config.toml
n_layer = 12
d_model = 224
n_experts = 16
experts_per_token = 1
d_expert = 128
d_shared_expert = 0
activation = "geglu"
moe_layers = [1, 2, 3, 4, 5, 6, 7, 8, 9, 10, 11]
router_score = "softmax"
normalize_top_k = false
routed_scale = 4.0
balance_loss = 0.00688
balance_bias = false
router_cosine_scale = 14.0
init_std_router = 0.027
lr_router = 0.000743
n_head = 14
n_kv_head = 14
head_dim = 32
vocab_size = 8192
norm = "rmsnorm"
norm_place = "pre"
norm_eps = 1e-05
positions = "rope"
rope_base = 10000.0
rope_fraction = 1.0
qk_norm = false
attn_scale = 0.177
tie_embeddings = true
parallel_block = false
init = "normal"
init_std_qkv = 0.0397
init_std_o = 0.0
init_std_up = 0.0397
init_std_down = 0.0
optimizer = "laprop"
lr = 0.00116
lr_mult_qkv = 0.7
beta1 = 0.9
beta2 = 0.98
lr_head = 0.00522
grad_clip = 2.0
warmup_steps = 208
schedule = "wsd"
decay_fraction = 0.748
decay_shape = "linear"
final_lr_fraction = 0.1
batch_tokens = [32768, 65536, 131072]
seq_len = 256
doc_mask = true
train_tokens = 271000000
steps = 3619
dataset = "wikipedia_en"
Below are experts of layer 6 (counted from 0) of a mixture-of-experts language model. Rows are named router (the router's row for the expert), gate (a neuron's input weights, with its number), up (a neuron's input weights, with its number), down (a neuron's output weights, with its number) and show model dimensions 0-223. Each number is 200 + 40 x the weight over its row's rms, rounded and kept within 0 to 999.
After each expert's rows: "comes after" lists some tokens at least twice as common just before its tokens as in all text; "comes before" lists some tokens at least twice as common just after its tokens as in all text. This comes from a sample of Wikipedia text that the model never trained on. Tokens count by the router's weight.

# expert 3
router,219,195,220,176,148,169,234,102,188,200,191,257,191,236,243,270,180,191,237,196,275,207,210,274,181,307,167,183,199,221,179,230,149,164,196,192,187,190,187,231,207,214,169,208,176,203,123,201,245,182,178,238,184,225,159,232,201,206,246,205,166,172,242,148,170,194,200,254,183,237,180,246,231,262,238,217,197,278,108,181,172,218,181,174,194,197,231,202,192,187,157,318,144,254,147,130,245,166,265,121,104,220,241,173,185,174,140,172,200,145,174,171,224,176,231,201,156,146,194,187,128,271,228,166,227,180,159,198,253,247,178,226,204,147,199,190,159,210,224,159,117,253,199,127,211,192,166,171,216,184,156,289,180,172,209,210,206,128,174,159,217,187,168,212,275,188,171,215,181,256,164,197,132,193,250,185,202,219,160,192,191,175,257,150,161,258,254,197,181,165,216,265,181,279,232,156,238,211,187,149,197,201,89,228,168,168,229,144,198,182,244,234,236,247,263,237,161,266,152,134,241,160,183,195
gate6,255,181,114,223,241,261,148,235,215,232,187,127,184,223,181,232,210,131,151,171,154,181,197,239,198,143,216,211,195,157,174,149,166,258,184,162,205,182,195,217,245,209,177,209,221,211,129,248,178,199,161,160,130,180,116,210,205,178,274,176,166,212,182,268,231,167,177,191,189,148,239,97,155,188,193,179,140,157,203,227,189,162,220,149,132,247,190,296,226,214,239,253,147,133,184,243,185,170,162,251,237,201,165,92,175,228,207,188,160,204,244,219,243,204,137,209,152,151,190,291,184,229,208,178,223,146,153,184,179,220,162,196,160,222,199,249,174,167,261,206,143,199,209,209,229,208,241,234,272,187,184,178,161,253,165,176,228,196,182,215,217,174,111,237,242,164,198,184,132,182,209,157,209,184,237,245,228,266,223,176,154,197,144,221,250,202,180,249,218,194,252,130,204,280,202,281,195,181,292,198,243,227,207,218,266,210,221,173,152,198,209,185,165,289,231,191,187,232,204,115,217,130,251,120
up6,173,152,260,159,219,237,196,236,154,207,272,147,256,202,128,157,181,195,186,173,218,231,211,192,244,178,231,154,227,238,229,237,203,205,199,242,215,183,221,193,264,263,254,119,235,242,205,166,229,218,247,162,264,190,165,284,188,191,177,286,194,205,182,180,108,179,181,193,236,224,241,210,252,251,267,220,217,201,227,216,163,183,179,191,199,178,179,211,216,230,97,142,198,211,207,165,228,135,211,188,160,202,155,225,192,183,233,215,133,147,174,181,259,229,158,164,238,218,192,170,237,183,207,178,240,113,208,135,166,178,123,221,145,263,215,167,194,204,159,234,166,288,177,207,209,78,171,224,194,248,250,212,225,207,238,195,209,214,186,207,122,143,206,218,179,150,180,154,163,160,192,301,175,319,154,241,174,147,147,187,287,218,160,283,194,201,213,203,173,194,173,210,162,286,188,229,201,197,107,233,183,139,214,187,219,163,178,262,185,120,235,164,188,192,152,201,268,172,203,220,234,209,201,169
down6,161,206,203,177,221,169,157,242,258,201,145,105,268,175,156,175,262,171,207,227,200,203,141,227,203,176,173,164,192,148,296,244,116,188,211,289,201,228,277,196,171,169,279,192,182,218,168,160,238,176,195,220,214,157,221,196,116,189,224,207,205,119,218,196,215,225,164,169,193,222,192,140,199,156,181,210,125,197,252,207,189,183,263,150,195,173,97,148,142,226,235,117,220,261,199,120,171,143,161,199,155,261,313,149,238,184,230,267,233,182,179,257,170,227,250,220,214,232,205,219,232,245,171,255,150,202,120,142,220,232,279,255,201,223,162,177,179,137,186,226,193,221,229,169,160,178,170,185,227,223,128,239,279,218,233,218,190,222,194,262,200,236,226,185,145,133,190,214,202,139,197,242,262,259,134,217,174,209,203,180,168,223,232,190,188,176,224,213,229,147,165,215,146,207,204,200,153,210,209,274,161,205,188,197,280,182,181,247,178,223,187,184,234,145,167,204,203,165,174,283,172,176,198,237
comes after: "\n", ":", ")", " as", " with", " is"
comes before: "-", " ", " •", "=", " York", " Coordinates"

# expert 6
router,162,188,222,177,153,207,206,164,247,175,251,148,249,208,142,270,226,179,132,216,164,210,230,162,132,220,226,223,244,227,161,157,216,233,201,130,144,222,200,210,210,113,161,189,255,165,236,299,194,212,277,160,256,262,174,267,238,219,228,197,190,193,148,177,177,139,203,242,165,152,194,149,181,185,219,251,221,203,161,203,139,234,263,151,156,192,210,180,228,230,168,223,259,217,193,148,165,128,233,167,203,217,246,220,225,151,207,148,238,200,232,225,185,198,181,205,230,239,111,204,183,214,197,182,191,231,217,182,171,212,187,205,148,225,180,207,166,169,151,155,142,203,306,195,219,130,267,221,151,155,271,168,181,194,152,188,190,172,257,199,222,188,218,115,102,286,177,155,215,207,145,178,156,165,159,135,242,181,291,204,199,212,215,180,213,284,202,193,197,239,113,168,270,162,190,223,230,236,143,188,112,182,206,190,169,221,220,226,238,226,229,261,217,190,223,326,188,257,225,235,172,200,186,187
gate2,203,298,189,207,174,301,188,250,125,140,164,137,263,229,122,180,162,187,211,228,142,224,174,213,215,189,195,132,204,189,236,167,204,185,187,226,258,180,169,221,227,155,214,165,174,234,194,200,134,230,236,182,176,257,181,282,215,219,247,246,244,173,177,148,239,154,151,173,251,216,213,225,206,189,166,249,189,249,183,188,251,296,163,200,151,215,169,280,176,170,254,163,189,200,244,216,208,176,196,179,202,191,291,190,187,153,180,290,203,185,195,179,181,220,329,264,166,206,208,169,254,152,125,169,228,212,238,239,184,271,203,199,229,129,193,206,213,243,219,132,245,157,176,188,238,215,255,165,217,154,237,187,212,156,205,220,140,227,248,151,261,147,210,234,266,222,236,204,212,225,235,203,165,242,275,198,235,173,223,223,229,182,209,142,206,136,235,152,289,267,191,155,262,191,200,198,203,197,209,194,233,248,150,264,186,214,245,255,139,168,181,235,142,255,177,285,229,236,185,203,197,223,159,242
up2,199,84,207,230,238,205,180,166,289,262,243,242,144,188,215,187,267,192,208,162,249,153,226,192,243,193,195,262,281,164,172,220,218,176,221,195,205,150,215,216,187,227,190,228,178,146,226,180,258,143,189,265,188,172,162,146,207,223,147,171,169,267,235,194,143,222,209,240,184,216,141,230,241,265,246,219,245,195,204,254,177,146,231,227,208,149,228,138,215,189,151,283,206,211,148,201,128,189,244,197,187,213,157,208,226,165,190,141,171,163,216,230,234,180,90,169,127,165,225,218,169,216,252,209,193,235,154,214,240,136,202,150,210,217,237,181,255,124,186,241,170,179,216,195,193,253,118,221,233,231,124,256,217,214,234,172,317,147,179,213,170,196,220,217,166,148,215,214,184,187,225,245,211,135,148,232,167,201,196,152,169,252,147,184,187,246,227,216,126,203,216,160,138,234,215,174,180,245,151,179,128,211,184,157,253,221,188,95,204,235,218,143,270,125,205,135,186,145,205,245,189,201,241,171
down2,105,189,147,242,175,235,201,185,236,235,229,145,166,218,138,205,182,209,191,229,157,226,238,265,264,253,188,246,208,258,186,141,178,169,261,147,224,237,208,125,167,179,196,264,235,247,226,249,164,187,237,212,256,224,267,186,195,183,299,169,291,211,154,108,189,205,186,244,145,217,268,158,247,231,160,182,195,200,162,145,205,157,188,178,170,277,264,221,261,206,160,209,203,209,148,150,223,147,287,144,139,158,243,188,261,207,121,192,192,223,212,175,166,154,207,255,178,196,209,196,185,204,188,250,168,168,197,186,171,217,167,201,145,138,193,209,230,185,214,128,202,214,173,149,225,129,137,154,186,230,186,193,172,166,306,182,191,229,200,164,238,295,283,196,202,206,138,200,213,165,222,181,168,118,194,193,202,191,184,226,218,178,97,172,186,119,221,245,183,233,174,227,197,178,197,186,219,253,214,203,141,211,194,189,223,226,310,129,220,227,223,220,180,175,215,260,168,168,157,211,189,217,240,230
comes after: "-", "==", "|", "–", " (", ":"
comes before: ":", "ed", " to", "ing", "e", "=="

# expert 5
router,252,140,171,188,170,185,148,139,216,184,225,175,150,181,227,225,222,178,239,186,172,211,190,237,226,219,134,167,194,169,180,127,176,230,200,119,172,188,124,177,179,226,189,214,128,261,214,138,209,235,199,139,196,178,150,195,200,250,176,194,166,206,203,211,267,193,222,219,175,220,204,246,241,249,157,157,217,189,256,141,200,215,187,261,231,236,166,243,134,201,218,247,159,182,175,76,200,152,212,287,178,165,271,221,251,217,177,219,193,176,208,101,180,229,211,198,197,188,283,182,132,220,127,209,198,215,183,190,163,205,181,154,220,154,127,166,226,203,161,172,237,208,140,216,221,228,281,168,199,196,137,212,228,133,262,231,189,225,223,169,174,160,246,190,110,268,159,230,240,239,222,173,227,196,176,114,146,191,246,206,236,220,206,53,122,151,107,174,159,205,216,236,188,168,222,183,194,183,136,177,144,245,197,200,251,187,258,172,145,199,131,228,262,212,178,205,214,223,226,242,170,203,143,197
gate1,273,222,266,209,287,235,216,187,175,200,242,110,256,270,154,191,185,263,213,234,194,225,305,183,311,232,238,212,215,185,223,186,183,234,277,208,174,209,202,235,178,198,219,211,197,227,173,234,133,166,266,269,144,225,226,226,164,157,246,211,271,254,166,236,163,248,212,231,203,191,104,172,194,197,240,185,189,264,224,164,262,215,181,182,235,263,183,181,153,184,216,256,232,139,219,207,214,138,234,214,193,184,156,190,215,179,177,189,152,223,215,224,224,155,245,164,154,158,158,158,159,167,178,264,161,220,215,191,260,205,151,208,187,141,171,220,177,210,188,242,205,100,225,229,241,232,245,192,133,252,212,134,259,212,196,243,167,225,159,159,178,197,157,159,231,232,170,201,156,109,235,214,201,226,268,217,250,215,146,213,198,195,125,182,264,225,176,233,193,146,312,184,216,123,142,222,215,213,208,150,157,182,185,152,131,234,220,133,244,152,269,218,200,180,185,246,203,210,205,237,202,170,250,177
up1,187,114,158,246,151,230,196,145,204,184,210,260,180,192,236,174,187,153,234,194,142,192,156,222,188,198,155,172,182,189,240,174,235,206,187,218,176,156,162,150,212,217,230,166,243,247,143,148,159,205,119,210,227,172,183,214,221,220,157,225,189,179,162,109,233,203,164,216,135,213,207,211,226,180,182,189,258,162,171,208,167,112,173,218,171,171,286,208,260,173,152,168,178,213,225,137,268,257,213,141,167,219,257,205,179,199,191,223,186,254,238,155,214,161,154,228,241,145,235,243,219,222,171,206,222,305,188,246,203,161,242,198,180,252,185,191,256,277,289,215,189,322,191,147,169,252,187,184,202,106,172,219,123,188,184,176,183,180,221,276,186,208,220,248,211,183,247,158,212,230,156,187,201,183,133,267,103,208,202,216,199,198,190,202,193,230,267,143,209,238,124,96,173,303,250,140,193,191,152,181,198,187,200,269,201,207,199,259,148,232,152,161,217,193,246,239,198,212,227,212,243,272,158,208
down1,233,206,178,260,270,266,194,185,179,226,194,142,143,170,175,188,209,183,242,159,252,214,244,141,123,276,276,195,204,219,175,123,239,204,254,155,137,204,140,226,187,215,232,241,247,229,152,220,136,137,232,227,200,219,183,239,210,212,185,265,164,216,266,183,158,233,144,248,217,186,176,227,223,233,164,185,197,194,164,168,154,240,217,197,234,208,191,256,175,234,213,205,226,178,211,156,232,200,157,195,194,227,191,202,244,222,88,62,137,236,186,179,264,224,170,236,208,221,229,174,227,172,183,221,206,182,113,204,165,168,261,164,190,123,235,170,246,180,150,268,188,153,231,201,217,125,203,198,159,178,220,265,213,223,263,252,197,218,237,164,177,142,120,213,162,208,184,184,292,166,198,185,154,232,202,170,236,246,180,193,184,157,204,208,156,183,213,167,317,235,269,122,197,212,227,126,179,238,184,141,197,155,77,125,204,167,202,159,172,202,163,160,201,206,233,228,184,203,210,197,213,238,235,201
comes after: ".", "\n", "2", "1", "==", " =="
comes before: "\n", "==", "The", "1", "2", "In"

# expert 1
router,174,195,213,192,197,193,190,213,202,210,182,171,162,138,223,184,234,200,191,181,269,217,205,206,137,157,173,226,188,202,189,220,289,168,198,145,205,184,199,174,160,165,233,205,141,218,168,243,163,195,262,117,183,212,122,253,223,221,194,167,207,186,231,141,205,101,188,228,236,294,164,149,169,313,86,209,181,262,219,219,187,302,152,153,193,268,177,220,212,102,215,271,141,213,164,189,152,198,203,188,192,227,253,204,176,191,168,120,298,186,152,149,140,237,171,191,235,217,220,254,169,214,189,210,243,192,178,187,182,186,195,244,189,226,142,310,160,196,185,182,189,218,157,154,230,211,212,153,192,110,208,241,228,232,233,182,195,172,161,233,203,160,227,152,215,227,195,214,195,229,222,240,224,176,213,229,144,230,198,191,232,260,236,157,149,261,231,210,264,221,245,202,164,229,185,248,193,264,232,210,131,156,119,111,291,227,247,216,188,206,176,157,237,214,184,264,181,183,217,252,227,140,167,218
gate0,168,165,176,267,188,229,274,237,273,199,175,204,205,191,210,160,268,246,219,209,210,243,210,176,150,182,225,246,152,213,239,168,173,204,232,287,114,164,190,223,210,259,128,169,199,181,240,209,145,200,249,297,200,218,221,288,158,185,216,129,170,193,127,173,258,236,165,193,153,123,177,236,278,207,221,176,220,197,233,199,215,228,144,198,177,153,179,204,182,234,210,146,214,207,213,145,272,258,194,240,211,174,185,127,234,283,188,230,156,240,220,266,227,185,282,237,228,228,219,155,173,223,199,167,171,165,205,244,189,191,121,217,170,199,245,249,202,229,266,154,218,143,152,247,215,214,211,210,196,157,207,216,221,156,174,170,115,205,212,255,129,168,133,230,284,247,217,138,219,186,192,107,227,207,242,228,174,239,230,123,168,191,211,214,198,204,211,165,227,220,210,209,179,204,227,192,151,182,196,199,133,180,264,276,117,156,121,266,160,195,212,204,208,165,240,225,189,221,201,159,241,231,180,299
up0,149,143,183,228,289,176,264,215,260,233,180,220,221,174,223,155,223,278,228,179,222,229,228,190,199,167,254,214,255,212,175,250,145,212,191,259,173,192,220,202,194,182,214,161,153,166,182,258,145,181,235,201,287,215,216,278,201,158,226,164,128,214,104,224,244,244,159,191,144,189,199,210,203,210,188,204,154,156,203,191,196,264,136,180,191,144,142,197,186,177,244,178,195,237,230,132,212,180,144,202,253,121,220,134,161,250,174,175,144,224,256,260,296,250,198,248,210,204,218,229,156,241,276,241,162,201,208,207,209,221,156,194,211,222,187,253,216,200,201,153,198,160,171,246,194,220,223,228,207,147,184,193,257,202,128,198,163,219,193,266,113,140,171,156,339,269,210,135,222,199,194,225,150,192,207,201,207,228,281,141,195,162,224,81,211,166,237,193,238,225,232,235,251,222,252,191,219,149,202,209,138,148,194,213,135,172,234,250,175,202,276,171,186,203,218,182,191,215,181,183,236,237,215,267
down0,208,209,237,147,159,191,197,225,191,212,281,205,195,199,252,191,201,223,230,191,203,212,181,210,151,240,199,198,180,188,181,145,169,197,138,141,116,222,210,284,220,198,118,164,265,216,187,249,128,196,195,190,108,184,123,206,238,191,242,191,213,239,216,202,143,179,214,296,191,136,207,258,143,170,184,284,270,263,221,210,198,243,261,233,223,218,218,213,276,168,186,146,199,128,234,194,168,197,184,225,202,124,200,206,204,219,163,245,211,192,268,161,244,209,233,217,187,254,184,232,196,238,260,217,163,126,209,143,183,212,213,246,227,211,193,164,175,228,283,190,167,219,188,194,174,190,248,176,188,173,164,229,166,209,152,142,192,110,224,168,167,124,162,138,219,297,196,161,189,160,238,153,135,209,256,217,248,187,228,156,222,213,210,76,148,184,225,145,213,200,222,167,216,161,201,159,222,290,193,199,175,221,201,140,259,225,172,165,94,228,163,182,234,228,146,270,182,219,252,149,208,261,209,168
comes after: "0", "1", "9", " to", "′", " village"
comes before: "7", "6", "8", "4", "5", " a"

# expert 9
router,184,221,238,239,260,183,200,202,208,186,208,306,212,200,212,228,204,289,214,195,229,220,181,196,228,250,141,198,193,180,203,258,219,229,200,177,263,195,157,171,191,214,314,180,191,181,160,268,179,249,217,214,191,139,153,216,225,186,209,135,204,165,230,154,216,242,209,144,200,137,196,230,205,176,156,244,171,250,232,183,135,195,202,218,228,251,209,242,196,176,206,241,222,163,154,255,243,149,212,204,295,149,251,234,210,215,301,112,148,226,223,177,169,209,176,235,232,163,248,255,183,228,176,165,167,186,259,219,267,184,144,243,239,213,118,203,193,275,227,211,150,179,233,168,167,132,316,222,283,179,243,185,204,201,164,166,198,202,121,164,281,213,240,183,176,272,235,276,190,199,118,192,138,187,190,189,230,198,172,215,225,195,256,197,169,159,187,149,198,182,243,247,239,202,211,216,206,269,219,198,172,161,228,138,179,195,206,165,188,181,290,137,263,236,190,162,264,209,266,245,165,190,184,122
gate2,202,178,204,274,220,267,196,282,191,170,178,178,233,188,176,211,186,191,178,210,187,259,147,199,205,228,213,259,171,206,235,133,292,182,242,163,244,267,252,329,197,220,215,193,237,215,156,192,118,227,178,203,138,211,168,240,194,222,253,236,265,246,201,168,231,176,180,185,217,261,166,136,204,201,170,233,181,197,155,190,181,272,159,164,177,268,161,203,203,187,257,206,187,210,257,285,199,243,239,168,210,195,228,200,178,173,189,296,250,216,149,254,176,193,297,219,158,210,224,240,209,141,158,148,238,209,187,303,255,238,197,204,198,103,199,225,244,193,128,159,225,166,240,180,228,199,235,172,233,239,213,160,228,161,267,183,213,240,253,238,249,206,244,263,257,217,213,169,117,196,237,260,175,204,215,185,258,179,212,165,232,219,199,115,197,126,218,204,264,208,200,146,213,221,239,217,189,152,200,171,189,178,178,194,239,208,223,281,165,230,207,239,130,174,168,273,188,237,143,238,184,204,147,130
up2,246,243,195,196,191,227,184,100,153,228,193,251,184,231,176,118,242,194,201,215,203,163,236,222,257,196,183,155,240,158,232,248,99,222,167,227,150,84,186,143,144,184,204,208,233,192,247,183,249,155,192,264,227,217,213,130,224,174,181,176,105,170,214,203,134,206,191,199,190,153,244,265,207,237,232,262,216,214,249,185,246,160,248,229,257,168,224,145,156,170,159,227,196,216,145,151,178,127,235,238,144,174,180,205,211,226,185,130,162,157,270,183,224,178,109,196,211,208,196,160,219,272,236,239,205,232,243,119,188,201,220,169,254,241,210,141,219,182,298,278,207,212,168,216,228,229,172,241,161,172,178,256,170,218,190,248,221,165,119,153,194,211,156,169,157,212,223,215,270,245,153,163,205,186,156,217,171,205,196,213,144,145,153,218,191,251,217,179,149,205,223,226,177,186,115,165,159,231,155,245,190,238,221,214,166,203,177,137,258,185,187,161,246,241,205,153,279,142,207,166,186,277,242,219
down2,209,226,198,200,205,228,158,203,162,264,140,176,217,194,155,174,154,194,211,126,239,244,235,234,207,227,241,228,212,255,209,168,256,172,303,195,226,197,167,207,166,167,243,274,245,197,191,169,168,184,242,183,234,165,246,174,191,147,239,189,223,245,178,159,276,183,184,156,200,248,254,168,242,207,245,286,223,180,223,168,190,169,237,130,229,289,241,236,241,145,232,149,164,253,212,168,209,219,240,187,203,191,190,159,242,205,47,172,100,186,116,144,114,182,245,158,153,202,194,180,216,257,163,148,221,203,233,179,189,194,272,198,184,199,226,243,161,230,167,142,226,188,268,214,176,211,181,222,155,182,155,241,215,231,193,143,227,196,202,215,155,224,193,172,223,257,248,255,232,105,189,217,219,173,187,216,169,218,214,209,185,183,197,198,267,266,171,188,194,211,203,175,205,217,188,134,43,236,232,255,200,204,238,198,197,179,255,123,226,175,239,194,224,166,232,256,210,151,192,182,156,133,222,266
comes after: " the", " of", " a", " and", " in", " to"
comes before: ",", ".", "s", " of", " and", "ing"